Weights of a small mixture-of-experts language model, trained from scratch on English Wikipedia.
Size: 20 layers, width 256, vocabulary 9366, 37.3M parameters.
Experts: 48 experts in each of 10 layers, 64 SwiGLU neurons an expert, 2 picks a token, a softmax router.
Training: a variant of Muon for the experts, 218M tokens, 9432 steps.
Below are experts of layer 3 (counted from 0) of a mixture-of-experts language model. Rows are named router (the router's row for the expert), gate (a neuron's input weights, with its number), up (a neuron's input weights, with its number) and show model dimensions 0-127. Each number is 128 + 24 x the weight over its row's rms, rounded and kept within 0 to 255. Numbers have three digits each.
Before each expert's rows: a language model's description of what the expert responds to; "gets" lists some tokens that make up at least twice as much of what it gets as of all text. This comes from a sample of Wikipedia text that the model never trained on. Tokens count by the router's weight.

# expert 15
It responds to: Digits in numbers. Single digits, especially 6, 7, 8, 9, inside numbers in tables, years, scores and measurements, such as 7.3, 58, 1962.
gets: "6", "7", "8", "9", "4", "5"
router:123106171121133116136135155138112135146157154110110121108162090136108077129193131160155131161119124162147095117145123103150155164104145162147136127144149128111134123129142142114097174120100139142143141151191101143104109108140150136183106135107114132138111138138142128129121102116167156118110131115111116155098094111162139123126149120128142163144117128142158099101072153154107116117198
gate0:093125142152109163127142156089100132138142086094137125115124159122150115116139136149128130115141123155122131139185128130139133129150116087159151143112106159118143115110153088114169125100135125216120145122102136119126141137104170136116146103126098119128174102111121121102123142127102118109130137128145116098112139158129098114153146140131131117150137128101110148109146122092147057100104
up0:131103103164097097137126129119174107115139154141155145132147122147102148117104111159151169163111114106140129150075113146080140166125128152117102134114128100131158134143129180139099125137141106074140109117108149104110106134142100119166083138151128116135124154130135128144149150079121112117151142114077123120119109114122185124076150099132133120131117099162163110081150127172130095132158

# expert 40
It responds to: List hyphens and articles. Line-initial hyphens starting list or infobox entries, in-word hyphens, and short words a, as, is, an in definitional sentences.
gets: "-", " a", " as", " is", "|", " -"
router:154118083122085153105154106147156148103132147115117180124108126112146085116107189093100146172102178118144121091175092149105105164125146106127139100177111105155141108168131113160145096140107097117103122132107150104133099150142138170158116115152146110165124144110132115133097162111122119141154133100158103163139141115137138126138091107114122120117157133146133153163093144150136127120138
gate0:114174132133164131140179158118089136176109160097128128154128123128141162130118123147119129094101150129100138072150146136141186167136106129092110102132189100148149093134180159135115143135156159129142109164123156102126141114115109164129116098112094080095065122134089148183127167171105158113111143079153147095149132147133108141141126172105150133122124114138136154173107145138134118131140
up0:153092104117130119146152136147147075154124144124139122134146112109118111146086122138103170112127156155183154105108124163122159121090106157121095101151158120133137092106116164127133147122130146167167137124131154110164110138160130136128113146128148128118121143072133093135091112141127173129093145126097140128126138151053108101121122143106107144109118150130097115153083130090124128160098

# expert 42
It responds to: Line breaks. Line break tokens ending list items, table rows, infobox fields and headings, plus opening quotation marks and table separator rows.
gets: "\n", " \"", "|---|---|---|---", " “", " ;", "—"
router:108121102135124092125127184101095131152156138164110096163102161087147113142157124098171151109088102154118096151102154159147184148108097175086112103103100096154115155091122148158125115157133121100146128136105139102158170107107090152132145148151162153151106117107133129098101110124097149129151081161140142130150093136107158117135129088172145116157170145152133094154086155100138137125097
gate0:151144138170127137102103149121156141098133102099156157102121123132129109147107126114157154144135124113053112140144098127164111143166123137109119097109123113123183121127146156142108080121120108133121142160131140127140127117125141086123127145121108165133148102175131188094128135111131117158115152148104090140168105118110154141119162107114130136105137141144162140142143142114146112154147
up0:150145149133141139150090162141159123097129085156133143123113118122148140118099137090150188119148128124094112144182092138172100119144136113108090107130146109096131125151133101136134115116120135134148126175161125131146144131137132080103138173158109153171103128182124164103159153152142118150121166163101081128128079156105151130161141091105123153085134127125152110151118130128113149157121

# expert 46
It responds to: Spaces before numbers. Standalone space tokens in tables and coordinates before digits, en dashes, and raw bytes of Thai script and invisible characters.
gets: " ", "–", " +", "rat", " Apps", "rang"
router:137160147116125117181126179164106117146097141121100149117147127131093135116139134130124107138106162145111120093150117098124170155132117136112119156132107182146108078128141097110140093131128163135116160099175115115131136144149116134131144154100171108069155149148099143118121121204140125123097084156115119126168107153111110156109127140118135156101150118109106116085102124103089110111127
gate0:154124107142166126174114130148175107146106107136093136136146147123126116111112111131109163120146159097141111142112094076120156127138123136137112137165132139117105114198122160134132139145114131100173168152144156117137136148079096148107139125136131053130087156117111110138106153158135124125121116182139115154167094127127123145152063140148111153118113087125191127118082168153134120147122
up0:096105096102142076110145082143129179139131163167147159097137142112138158104098125104156099121153135155116109124126165133169122144177120097125108168129132099148163160134117168112146126127106106097127131133112192137081089161098097079144178128157111163143153119138139124071167134120121104133121157097158135148161152121152139135093148142144115125129098143105088150123139157133125110090139

# expert 45
It responds to: Year digits 9, 8, 0. Third-position digits of years in birth dates and date lists, such as the 9 in 1943 or 8 in 1986.
gets: "9", "8", "0", "7", "6", "5"
router:163116082134153137152116111108136154137079111126123143121148123094157133131109162122126117124146122108100140140108151127103162089096138132135122133133122132096122070099114112167126118129124123174140170136086099134160160103146154120167174156130123134149146175163091180145105119172118115132094133109139148081109098115132125130151123144128119107148135065132120099152169168132154089085126
gate0:136095128073122148139131101129127127112123105132090128133156141143162161156115148120132146105159133152136148123104152102114113130116151136111154114124119142059153133148116109158117142103108100134107150111073150124137172117108178136146164149118114107091153126136129119123109131160134138116137156160113109083102147124091146086153148160082126125186145134075152111144172098174132137119138
up0:109113129065127102116083096135132097146152118150190124122123125144141134178140181160147136117129113148116116133127156094113140129120111138132138139176129151105111128160087117150134136138134096173102131143105152130187116150113112091112166094126121078127134147133123089141102095176132092156106138163139138099096135144091150109121154149099155128096166081142136147138152130134128144119141

# expert 25
It responds to: Table cell separators. Pipe characters separating cells in wiki tables of sports and filmography data, and semicolons ending citation or infobox items.
gets: " |", ";", " —;", ");", " -;", "%;"
router:102115144145130118116105125145153160110139148100153107140087156136142114157141103159096162109145109124119126164081127107157095129089154142158096103154122157146162128155105130119136149084106122079108102163104144144147118143146159102108167143107122150136134104151141104143150143096109161130169142095149128163129112101118120087144104168155117106162138156137160151122178150160104123097123
gate0:111147095131157123108154148150086151151119156160106163139150135118096064140135076134124125142136129090121124118099064099161170044132120096129111135165111119151143167111149141147099100160143130170148088121118106148163113122112135100119099090160095145124107108137143159123139103135090116104159098095094142106143162141183099119084118140158124123134140138138109105108120144097164159110098
up0:155110177163137141124112100126211107144121110108135070141140133133146170131131136092085136124132114184169148130114119145125092157104120153141140108087132125118117141160108109119138149116117113105108145102161141105156115146160127116161105148157112177117129127176117115080114124097099126148119168164152164130106101135072155143151139127115124132154117114126127143142150096141104135107133